config.yaml
num_hidden_layers: 11
hidden_size: 192
n_experts: 80
experts_per_token: 4
d_expert: 64
d_shared_expert: 0
hidden_act: "swiglu"
moe_layers: [0, 1, 2, 3, 4, 5, 6, 7, 8, 9, 10]
router_score: "softmax"
normalize_top_k: true
routed_scale: 2.5
balance_loss: 0.00794
balance_bias: false
init_std_router: 0.00724
lr_router: 0.00111
vocab_size: 2048
norm: "rmsnorm"
norm_eps: 1e-05
tie_word_embeddings: false
optimizer: "adamw"
learning_rate: 0.00191
beta1: 0.9
beta2: 0.98
max_grad_norm: 0.5
batch_tokens: 65536
max_seq_len: 512
train_tokens: 457800000
max_steps: 6986
dataset: "wikipedia_en"
Below are experts of layer 8 (counted from 0) of a mixture-of-experts language model. Rows are named router (the router's row for the expert) and show model dimensions 96-143. Each number is 128 + 32 x the weight over its row's rms, rounded and kept within 0 to 255.
After each expert's rows: a language model's description of what the expert responds to. This comes from a sample of Wikipedia text that the model never trained on.

# expert 51
router [140 193 133 113 102  57 159  98 164 158 180 158 120 161 119 179 184  95 158 111 147 108  76 133 130 168 130 120  83 172 151 134 148 146 112 123  88 123 130 165 163  67  93 159 104  94 147 130]
What it handles: re/e after capitals. Vowel pieces like re, e, te right after a capital letter in names, such as T-re-aty, T-re-vor, I-re-land, plus capital A.

# expert 46
router [143 165 115 104  51  88 139 153 146 145 100 153 113  77 165 155 128 116  78 210 131 117 102  66  99  82 141 172 127 118 165 124 130 137 145 149 150 163 211 170 109  88 130 141 147 130 176 142]
What it handles: Word-final syllables. Closing syllables of words like ce, re, ca, ge, s, ia after a stem: peace, Parcel, degree, slopes, Arkansas, California.

# expert 33
router [119  80 144 119 134 128 126 151  89 188 121 174 117 114  82 140 129 133 175 105 124 100 165 203 135 203 127 131 113  93  82  86  85 127 121  96 129 141 148 165 149 124 176 138 132 122  82 156]
What it handles: of, and, -it- pieces. Connectives of, and, on, for, by, & and the piece it inside words like Human-it-arian, her-it-age, amb-it-ious.

# expert 58
router [155 134 143 132 118 119 150 160  97 116  59 192  92  66 111 132 145  93 110 123 148 149  65 116 123 174 148  87 113 202 134 117 175 135 163 123 160 164 213 176  89 109 151 167 126 142  98 121]
What it handles: Prefixes in, con, pro, ro. The word in and Latin-style word-starting pieces such as con, pro, de, su, ro within words like microorganisms, promotion, constituency.

# expert 43
router [ 69 117 125 120 177  97 150 120  95  82 147 151 189 116 169 131 133 111 130 124 154 154  88 129 163 143  81 142 107  88  75 143 143 104 152 115 134  72 172 115  85 143 129  98 168 184 172 153]
What it handles: Copula and passive verbs. Forms of be, was, is, were, became, plus as and re pieces right after was or is, as in was assigned.

# expert 10
router [127 135 158  76 207 158 104 120 108 132 147 118 133  67  95 170 124 140 121  85 151 134 165  81 100 132 143 118 141 115 142 133 118 197 118 170 123 111 134 161 173  82  70 144 138 102  93  99]
What it handles: Place-name pieces and infobox dashes. Pieces of foreign place names (Slavic, Hungarian, Spanish) like Stassfurt, Prevalje, Międzyrzecz, plus list dashes in location infoboxes (County, District).

# expert 17
router [147 157 155  94 121  66 136  81 128 120 182  70 148  86 135 165 111 100 131 128 164  85 124 102  94 127 104 157 121  91 143 174  97 110 132 136  91 177 126 169 163 113 123 134 134 113  92 142]
What it handles: Dates and numbers in infoboxes. Years, month names, digits and closing brackets in dates, coordinates and infobox or table fields, e.g. 2020 in (2020–2024), June, 2002.

# expert 27
router [184  82 102 143  83 150 154 132 133 148 135 191  96 143 129  59  69 177 167 119 141 135 117  99  77 142 101 134  74 109  86 193 139 118 121  98 130 143  84 107 164 154 107 132  98 182 126 101]
What it handles: Letter t pieces. Word pieces ending in or made of t, such as Lo-t, carro-t, produc-t-s, plus capital T, It, part.

# expert 20
router [148 116 155 161 111 160 157 165 112 194 173 107 101 160 153 115 151 115 112  97 164  97 134 169 172 110  85 119 115 137  76 154 149 144 139  97 127 170  76  77  86 167 104 101 162 126 167 138]
What it handles: Past participle endings. Word-final endings, chiefly -ed, -ated, -ized, and participles like used, known, based, plus a final n in names (An-n, Viet-n-am).

# expert 42
router [152 106  99  85 152 135 163 224 113 150 108 168 123 132 103 142 103 124  84 104  98  71 214  95 137 104 113 195 109 164 122 119 128 128 142 118 187 131 170  87 128 118 114  76 182  86 177 102]
What it handles: Single-letter word pieces. Single consonant pieces inside long Latinate words, before suffixes like -ation or -ate, e.g. resus-c-itates, confis-c-ated, accomp-l-ish.

# expert 36
router [ 98 177 120  88 172  88 166  72 108 130 159 110  83  93 114 156 113  80 185 147  97 131 118 177 167  83  72 164 172 125 160 148  90  96 150 156 121 136  85 154 194 187 104 139 141 111 130 168]
What it handles: Numbers in tables. Standalone numbers and years in table cells, lists and citations, such as Day 3, Disc 15, no. 1, 2005.

# expert 26
router [124 112 128 116 163 135  86 195 122 124  97 127 138 127  97 100 122 174  93 149 135  72 155  91 107  36 109  77 166  62 139 134 132 164 132  78 135 144 141 114 149 121 135  69 140 137 117 151]
What it handles: Inner word syllables. Inner syllables of longer words, especially op, gh, ian, ch, ap, e.g. Eusthen-op-teron, dau-gh-ter, Am-end-ments, Gooden-ough.

# expert 5
router [124  83 150 107 189 138  88 114 133 121 117 139 127  46 150 216  97 146 109 122 138 166 157 132 104 188 173 102 105 116 148  47 174  96 124 155 110 104  71 124 113 100 177 139 140 146 133 151]
What it handles: Name-initial capital pieces. Opening capital letter or short capital piece of a proper name, often after a table pipe or country code, e.g. H(ong), Ka, Ma(tthew).

# expert 57
router [129 141 133 114 130 153 113 194 162 143 168 122 118 159 187 195 134 120 112 100 136 155 111  91 103 148 146  90 152 132 100  74 110 153 111 175 207 150  82  96 154 115 148 104 134 192 164 143]
What it handles: Word-initial pieces. First pieces of words after a space, prefix or hyphen, often capitals or f, such as bio-f-ilm, super-f-icial, self-, Ca-bo.

# expert 12
router [ 94 194 163 100  64  85 105  99 174 135 161 150 157 101 171 186 170 130 180 183 107 135 146 142 138 122 118  91 155 140 124 100 114 131  95 133 122 131  83  98 161 151 124 149 150 125 142 159]
What it handles: Measurements and odd characters. Numbers before units or degrees, century digits like 19 in 1960s, hyphens, and raw bytes of cuneiform or Greek script.

# expert 19
router [140 104 148 124 178 125 107 122 120  86 182 135 203 108 165 135 153 147  98 129 143 197 120 117 145 155  97 180 119 201 165 112  84  70 165 193 123 170  93 169 134 137 168 121 137 159 154 165]
What it handles: Quoted titles and pronouns. Words opening song, album or work titles in quotes, especially I, You, On, An, as in "Who Is It?", "What If".

# expert 8
router [188 106  92 228 168 172 160 118 127 104 114  63 111 185 137 109 134 102 117  91 124 112 116 163 147 117  66 124 110 156 106 147 127  89 134 170 129 183 181 104  65 135  48 106 150 137  60 150]
What it handles: Name syllable fragments. Middle syllables of proper names and longer words, often after Car, Mar, Da, e.g. Da-ni-el, Mar-co-s, car-ca-sses, smartph-one-s.

# expert 52
router [ 93  46 130 150 157 129 135 172 130 118  44 159 129 141 107 169 142 162 111 107 156 152 137 133 179 173 158  74  76 132  64  75  94 115 132 132 132 139 100 134  73 167 148 105 137 150 155 119]
What it handles: Prepositions after nouns. Prepositions and conjunctions following a noun or verb phrase, such as of, during, through, against, because of, until, including.

# expert 38
router [ 99 158 174 168  83 151 110 122 115 158  70  87  71 156 141  81 156 155 170 194 161 145 104 124 200 167 107 144 158  91 158 132 105 108 100 100 157 114 123 185 115 147 119 100 148 135  95 134]
What it handles: Articles and determiners. Articles and possessive determiners starting a noun phrase after prepositions, e.g. the, a, his, its, plus possessive 's.

# expert 53
router [142 140  97 148  97 107 169 148  94 142 144  91 132 113  79  86 142 145  65 144 112 120  74 135 149 130 112 190 127  77 144  93 167 138  54 111 100  83 119 117 145 148 135 132 166  96 124 149]
What it handles: Word endings like -er. Final piece of a word, especially -er, -s and -ers, and country or place words, e.g. Moeller, counterpart, Japan, Albanians.

# expert 50
router [155 112 155  96 141 118  49  90 148 159  97 144 140 143 123  70 182 151 133 104 118  82 186 129 130 168 146 109 144 178 107 197 106 111  99 116 130 116 155 125  99  87 125 136 102 124 119 131]
What it handles: Infobox field punctuation. Colons, brackets and newlines in infobox-style fields like Time zone:, Kingdom:, Population (, coordinate degree and minute parts.

# expert 47
router [148 121 142 138 153  95  89 145 151 131 134 150 163 112 159  91 144 149 122  87 130 152 158 122 111 163 112 135 186 160  69 121 115 141 131 127 106 150 194 138 146 142 138 105 166 179  72 133]
What it handles: Table and list separators. Punctuation separating fields, mostly table pipes, plus colons after infobox or list labels, commas and semicolons, e.g. Newspaper:, Cello:.

# expert 23
router [151 112 158  77  93 113 148 172 116 132 152 131  91  95 191 103 133 104 102  94 168 176  91 172  79 144 139 153 127 112 140  93 140  97  61 152 114 100  93  91 119 141 158 130 112  84  25 149]
What it handles: Name and foreign syllables. First-name tokens and inner syllables like el, al, ar of Romance, Latin or species names, e.g. El, William, Marinic-el-la, Sor-el.

# expert 21
router [112  73 152 172 155 155 137 108 141 129 146 121 144 141 102 187 122 111  73  98 154 153 128 126 137 152  96 125 154 169  75 119 108 137 126 103 146 159 172 109  79 127 147  90 125 149 175 121]
What it handles: Past-tense verb endings. Verb endings -ed, -ing, -s and whole past-tense verbs in narrative text, such as campaign-ed, released, won, tell-s.

# expert 62
router [ 57 206  80 145  60 126 141 132 174 139  90 131  93 108 120 103 154 132 110 141 165 151  99 135  94 111 163 114 124 141 135 136 178 144 122 147  79 117 140 106 160 171 141 122 125 103 139  94]
What it handles: Word-initial syllables. Word-initial syllables following a space or hyphen, e.g. lan in English-language, va-riety, ed-itor, al-gae, lo-b-byists.

# expert 7
router [127 128 146 138 100 143 145 132  94 113 156 179 115 163 120  72  68 122  80 152 123 157 100  84 148  88 156  82 233 115 179  78 124 165 156 173 131 174 144 121  62 176 103 133 126 112 145 126]
What it handles: Word-initial pieces, blank spaces. Bare space tokens and short word-initial pieces after articles or table pipes, such as qu(ickly), imp(rove), cl(osing), comp.

# expert 32
router [ 90  84 106 135 149 133 143 185  84 173 113 104 126  88 120  84 114 126 161 161 110 120 190  82  87 105 151 194 148 151 121 154 165 152 139 100 127 154 143 108 145 130 121 139 129 122 143 105]
What it handles: Table pipes, Latinate stems. Table cell separators after column headers, plus Latinate stems such as con-fin-ement, Exec-ut-ive, hosp-it-alization, public, form.

# expert 34
router [124 147 137 181 149 140 100 129 100 158 137 154 137  62 156  95 130 116 113 100  86 107 159  97 105 174 113 183 107 136 166 118 137 104 115  97  88 112 181 112 165 124 156 149  48 134 141  91]
What it handles: Table cell pipes. Pipe separators opening or splitting table rows in track listings, squad and results tables, plus month names and list dashes.

# expert 15
router [178 149  80 183  89 150 135 128 163 143 106 135 148 164 178 106 101 141 170 139 170  94 116  75 100 100 171 144 130  73 102 177 139  93 138  93 121 124 155 129 131 141  77 188 108 146 133  73]
What it handles: in and mid-word pieces. The preposition in and inner word fragments in longer words and names, such as compla-in-ant, deli-ber-ate, rece-i-ver, County.

# expert 59
router [152 171  97 159 120 166 204  82 144 129 191 173 128 140 100 114 174 123 169  95  75 178 125 119 190 136  96 168  70 157 140 105 133 115  87 131 127 115 132  98 158 104 117 189 155 151 152  94]
What it handles: Lowercase word starts, elections. Opening piece of a lowercase word, often after the or table pipes in election results tables, e.g. so(le), form(al), st(udio), be(ginning).

# expert 2
router [116 131  98  81  93 158 160 213 137 118 129 175  93 170 103 128 155 123 126 142 171  65 141 148  87 110 135 113 119 136 119 191 166 111 162  33  66 175 129 110 125  96 107 172 101 119 157 140]
What it handles: Single-letter word fragments. Short mid-word pieces, mostly single vowels or consonants such as e, a, d, st, inside names and rare words (Cano-e-ing, Tamp-a, head-st-ock).

# expert 35
router [178  94 137 204 121 109 147 179 139  62 137 105  99 117 148 149  96 118 108  80  91 113 113  30 199  72 113 105 118 114 117 171  83 137 130 194 132 134 109 139  59 103 151 148 129  60 112 151]
What it handles: Vowel pieces mid-word. Vowel or short vowel-led piece inside a word after a consonant, e.g. o in Orthodox, hi in Buddhist, on in Macedonian.

# expert 0
router [129 176 140  47 110 135 155  60 133 166  78 135 122  55 134 112 127 166 121  99 105 146 146 108 105 147 141 111 144 116 105 169 128 144 135  95 160 102  87 141 138 121 133 117 115 148 104 162]
What it handles: Capitalized word starts. First capital letter or piece of a word at a line or heading start, such as T in Tropical, S in Summer, E in Earth.

# expert 16
router [123 132 111 172 117  74 172 122 111 139 164 158 121 119  85  86 150 130  80 160 105 135  69 185  84 179 101 157 128 167 175  67 128 189 138 128 160 144  89 102 160  77 141 136 109 128 125 119]
What it handles: Mid-word fragments in names. Short inner pieces like li, ir, ul in foreign names and words (Wirtschaft, Julien, Philippe), plus table pipes, periods and prepositions.

# expert 14
router [116 109 131  96 163  88 141  59 139 115 108 111 138 160 116 146  95 127 162  95 141 154 143 143 124  84 130  86 128 104 101 145 158 127 148 127 113 100  39 171 173 127 144 112 126 130 153 160]
What it handles: Numbers and year digits. Number tokens, especially the last two digits of years after 19 or 18 (19-58, 17-97), plus counts like 000, 100, 52.

# expert 55
router [121 111 140 112 166 154  98 141 109 111 127  74 184 170  91 142  88  86 135 132 141 177 113 131 159 138 138  82 183 107 166  92 160 135 118  87 101 130 145  88  84 134 134 118  94 102 149 134]
What it handles: Title and -ing endings. Endings like -ing, -ack, -ight in film, song and book titles (Fall-ing Down), plus nouns such as work, record, film, episode.

# expert 37
router [103  76 139 145  93 132  99 161  97 168 143  86 137 166 125 105 125 113 114 136 100 126 152  66 191  66 132  82 161 105 163 130 101  84 113  98 127 139 142  69  82 148 135 121 124 154  54  99]
What it handles: Adjective and agent suffixes. Suffixes completing adjectives or role nouns (femin-ine, altern-ate, simil-ar, assess-or, National-ist), and words like former, original, official.

# expert 45
router [162  89 176 194 175 142 127  91 133  79  94  43 176 144 146 142 100 157 135 200 114  83 108 107 102 142 108 163  91  95 162 147 129 124 155 141 134 117 153  98 131 116 112 108  88  62  51  96]
What it handles: Name endings, first names. Endings of place and person names like Wig-an, Scot-land, Ho-ward, -son, -ton, plus given names and countries: John, William, Russia.

# expert 31
router [147 146 113  85  84  72 124 126 148  72 123 112 146 117 141 104 121  96 117 120 106 176  70 200 157  84 160  78 134 181 187  92  91 123 111 158 161 155 180  80 122 153 138 140 125  75 121 138]
What it handles: Spaces before next word. Bare spaces between words in prose and tables, plus word-initial pieces like se, po, un, sp, ca.

# expert 11
router [ 86 157 113 105  95 137  90 129 102  77 104 155  85 140 158 152 174 143 157 137  97 100 122 164 135 125  91 133  69 139 160  65 111 124  88 172 214 112  98 199 106 103 113 152 154 119 125 129]
What it handles: Short word-start fragments. First fragment of an ordinary word split into pieces, lowercase or capitalised, such as he(ight), Ba(sin), c-ru(stacean), la(uded), ke(yboards).

# expert 48
router [ 92 158  88 137  74 125 131 118 187 158 119 162  98 133 133 145  79 144 156 168 144  84 129 156 126 176 160 134 114 171 104 136 165 147 135 128  97  55 145 160 135 156 137 168 173  99 186  90]
What it handles: Prefix-following letters. Letter pieces right after prefixes like pro, con, de, ex, as in Pro-p-ulsion, upgra-d-ing, as-s-ociation, o-b-struct.

# expert 18
router [ 69 129  49 123 158 139 150  83 184 108  88 155  89 178 148  87  93 161 130 142  62 173 147 102 156 112 140  95 133 144 135 109  73 136  87 117 183  85 124 162 101 105 123 130 128 150  71 155]
What it handles: Biography education context. Function words and line breaks in biographies near degrees and institutions, such as bachelor's s, honorary, the, and section headings.

# expert 1
router [115 103 133 119 186 119 199 114 148 185 105 180 142 146 126 112 131  98 153 100 129 143 135  98 114 140  87 137  90 142 126  86 123  73  88  99 170 161 100 158 112 119 107 141 147 195 138 110]
What it handles: Punctuation and structural fragments. Periods, colons, line breaks and odd word fragments in lists, citations and headings, such as Web'b'site, (2003').', numbered list items.

# expert 9
router [186  52 125 121 129 129 142  86 107  97 123 140 119 138  61 144 118 152 155 122 143 125 140 101 208 128  78 124  92 108  90 123  98 111 105  97 160  92 121  63 111  84 157 104 114 120 173 143]
What it handles: Mid-word pieces, of. The preposition of and similar words (than, about, over, around), plus inner word pieces like tick-et, sq-ft, Tur-t-letone.

# expert 25
router [ 59  96 103 121 168 149  61 154 108 105 129  82 131 114 134 154 105 115 122 121 109 142 100 153 183 166 147 157 101 136 130  99 114 140 170 153  74 131 119 160 113 142  98 157 124 140 105 197]
What it handles: Word-final y and to. Final -y, -ly, -ry pieces (legacy, mainly), the infinitive to, closing parentheses, and modals would, will, could, may.

# expert 30
router [146 122 114 170 158 115 128 118  76 128 137  76 152 100  92 193  99 100 116 118 198  78 141  97  95  95 116 131 136 130 153 102 133 125  53 192 118 124 170 161 155  93 151 104 153  98  43 157]
What it handles: Foreign name syllables. Syllables inside non-English proper names of places, clubs and people, such as ka, ho, mi, ko, in Slavic or Portuguese names.

# expert 4
router [186 195 128 154 144 145 167 110 102 147  71 184 126 119 136 117 110 147 156 177 143 108 149 165  96 117 120 106 158 144 115 202 104 151 100 133 105  92  94 152  51  93 112 152 114 150 174 154]
What it handles: Prefixes and table markup. Word-opening prefixes like re, trans, inter, plus line-start pipes, dashes and == heading markers in tables, lists and medal records.

# expert 63
router [149 106 111 129 145 129 123  91 124  83 110 123 163 114 154 152 108 178  72 120 106 112 126 157 116  79 178 114  99 133  57 140 138 175 159 139 126 135 134 174 143 169 223 139 172 142 172 102]
What it handles: Sentence and section breaks. Sentence-ending periods, line breaks, heading markers == and clause-linking words like that, which, because, where, announced.

# expert 13
router [114 115 171  85 174 112 102 109 102 114 120  97 118 138 132 130 137 136 107 122 137 102 134  90 121 154 133 113 169 148 120 141 189 164 188 147  88 141  65 133 183  88 104 111 104 124 110 189]
What it handles: Capital letters in acronyms. Single capital letters and pieces inside acronyms, codes and proper names, plus institution words like School, Hall, College, Council.

# expert 29
router [ 79 135 155  81 102  94 105 150  86 182 116  69 132 153 167 101 119 121  91  62 106 124  89 123 124 101 112 119 119 136  82 150  92  72  71 140  82 174 147 165 126  85 132 145 137  76 112 138]
What it handles: Accented and word-final pieces. Pieces around accented letters in Spanish or Portuguese names, plus word endings and odd bytes, e.g. Ló-pe-z, Falcã-o, Emerg-ency, cuneiform.

# expert 49
router [101 109 100  73  61 137  82 187 134 128 149  45  96 166 141 168 115  90 158 158 120 136 119 164 108 154 171  84 174  93 134 187 127 116 135  97 167 125 122 104 159 112 117 109  96 168  47  74]
What it handles: Noun-forming suffixes. Word-final pieces finishing nouns, such as arch-ive(s), man-ual, even-ing, mechan-ism, and common nouns like area, building, government, role.

# expert 40
router [156  80 178 147 148 180 129 105 118 165 158 126 103 149  76 148 102 144 163 130 168 151 185  73 105 128 146 112 139 125 127 121 113 165 180 141 178  57 116 186  97 176 134 151 162 186 127 107]
What it handles: Place-name initials. Capital first letters or words beginning proper names, mostly places, after the or of: Kentucky, Derbyshire, North, South, city, Theatre.

# expert 24
router [127 141 125 123 165 138 100 213 161 163 126 134 145 121 104 144  89 117  97 185 155 159 181  82 115 112 128 147 158  99 161 151 155 143 120 171 166 148 110  75  60 158 144 102 128 124 188 155]
What it handles: Mid-word English stems. Middle word pieces and stems inside ordinary English words, before suffixes like -ed and -ing, e.g. spell, verandah, displayed.

# expert 56
router [147  93 141 126 149 186 108  94 144  76 163 148  87 134  96 106 113 156 105 106 141  67 163 107 189 134 144 140 140 111 127 164  97 142 176 142 140 133 119 157 113 122 139  95 169 109 139 146]
What it handles: Section and cell delimiters. Closing heading markers (==, ====), table pipes, closing parentheses, quotes and semicolons ending list items or wiki section headings.

# expert 44
router [134 155 185  64 178 140 160 134 118 157 206  79 152 100  80 102 134 147  92  52 143 145 131 163 109 195 178 140 163 173 145  77 104 139 104 122 164  95 107  73 166 147 117 156  94 125 165 158]
What it handles: Sports and action stems. Word stems and verbs in sports and competition text, such as World, War, open, take, began, and pieces like Q-ual-ifying.

# expert 28
router [ 60 171  88 127 128 148  77 143 141 144  78 126 113 147 115  88 124 113 154  97 122 146  76 171 159 155 115 102  96  40  81  98 125 142 101 151 135 163 111 137 145 157 139 126 168 154 179  99]
What it handles: Conjunctions, commas, ph pieces. Common function words and, to, the, or, which, plus commas and the ph piece inside words like typhoon, morphology, paraphrase.

# expert 54
router [133 159 154 171 158 157 114 109 161 132 109 133 107  90 163 121 146 145 189 128  98 118  89 138 161 108 142 103 158  84 156 148 125 115  89 111 126 131 148  64 162 106 150 148  76 136 134  78]
What it handles: Sports competition terms. Tournament and ranking words in sports results and tables: second, final, semifinal, quarter, runner-up, Cup, medal, plus scores.

# expert 41
router [170  86 167 147  95 118 129 128 133 164 108 128 132 138 145 110 125 171 158 156 176  77 118 139  74  67 108 111 105 147 119 119 143 100 142  77 104 103 162 170 116 111 151 102 100  67  61  95]
What it handles: Syllables in foreign names. Middle syllables of Asian, Arabic, Slavic or Hindi names and some English words, e.g. Qa-as-im, Mikha-il, Karo-li-na, ra-il-way.

# expert 3
router [157 157 107  71  99 120 113  95 178  97 137 155 177 171 135 144  97 133 187 130 137 108 154  97 107 105 137 114 125  84 102  69 114 139 115 117 124 108 103 184 155 138 178 122 104 140 194 179]
What it handles: Year and date numbers. Century prefixes of years and date pieces in biographies and tables, such as 19 in 1916, 18, –19, century, May.

# expert 60
router [ 52 153  99 133 207 116  78 137 100  85 104  43 116 130 159 112 143 133 156 174 133 120 139 121 106 170 101 148 114 130 140  90 189 150 164 127  64 172 161 165 128 100 154 143  95 147 124 125]
What it handles: Word-ending y and th. Word pieces y, th, ly and hi after name starts like Ba or Mo, as in Bayern, Murray, Ohio, plus nationality words.

# expert 61
router [135 152  99 103 130 109 112 118 114 137 166 137  59 150 134 112 123 112 120 143 141 125 111 151  94 175 159 126 154 154 161 136 151 149 129 165 156 162 144 110  97 119 171 141  83 171  35 113]
What it handles: Heading and date words. Pieces in section headings and tables (Man-age-rial career, She-et), month names after On, and words like office, life, vote.

# expert 6
router [112  85 154 119 157 105  68  95 114  85 159 169 167  80 119 107 127 158 105 159  95 190 122 212 187 166 106 157  96 199  89 135 143 111  88 158 132 138 177 178 147 164 101 136 150 114 138  95]
What it handles: Line breaks and auxiliaries. Line breaks ending list items or sections, plus apostrophes, quote marks, full stops, and auxiliaries has, had, have, do.

# expert 22
router [ 99 129 141 164 144 187  95 115 151  87 160 164 104  96 111 159 126  68  86 157 109 154 152 158 161 167 104 130 105 136 159  81 143  97 112 154 154 150 143 150 129 150 140 108 143 116  62 162]
What it handles: Word-start syllables. Opening or inner syllables such as pro, ex, dis, de, ar, often in surnames (Parsons, MacFarlane) and words like warrior, graduating.

# expert 39
router [169 130  94 153 218 128 135 101 148 121  97  64 151 193  86 184 108  85 124 158 153 124 146 212 115 159 125 185 196  70 181 179 151  99 107 106 137 119 141 107 160 111  94 116 143 124 150 157]
What it handles: Name-final consonants. Final consonant pieces completing names and words, especially d, g, k, such as Lloy-d, Sea-g-rim, Bra-nd-ywine, comm-and-ing.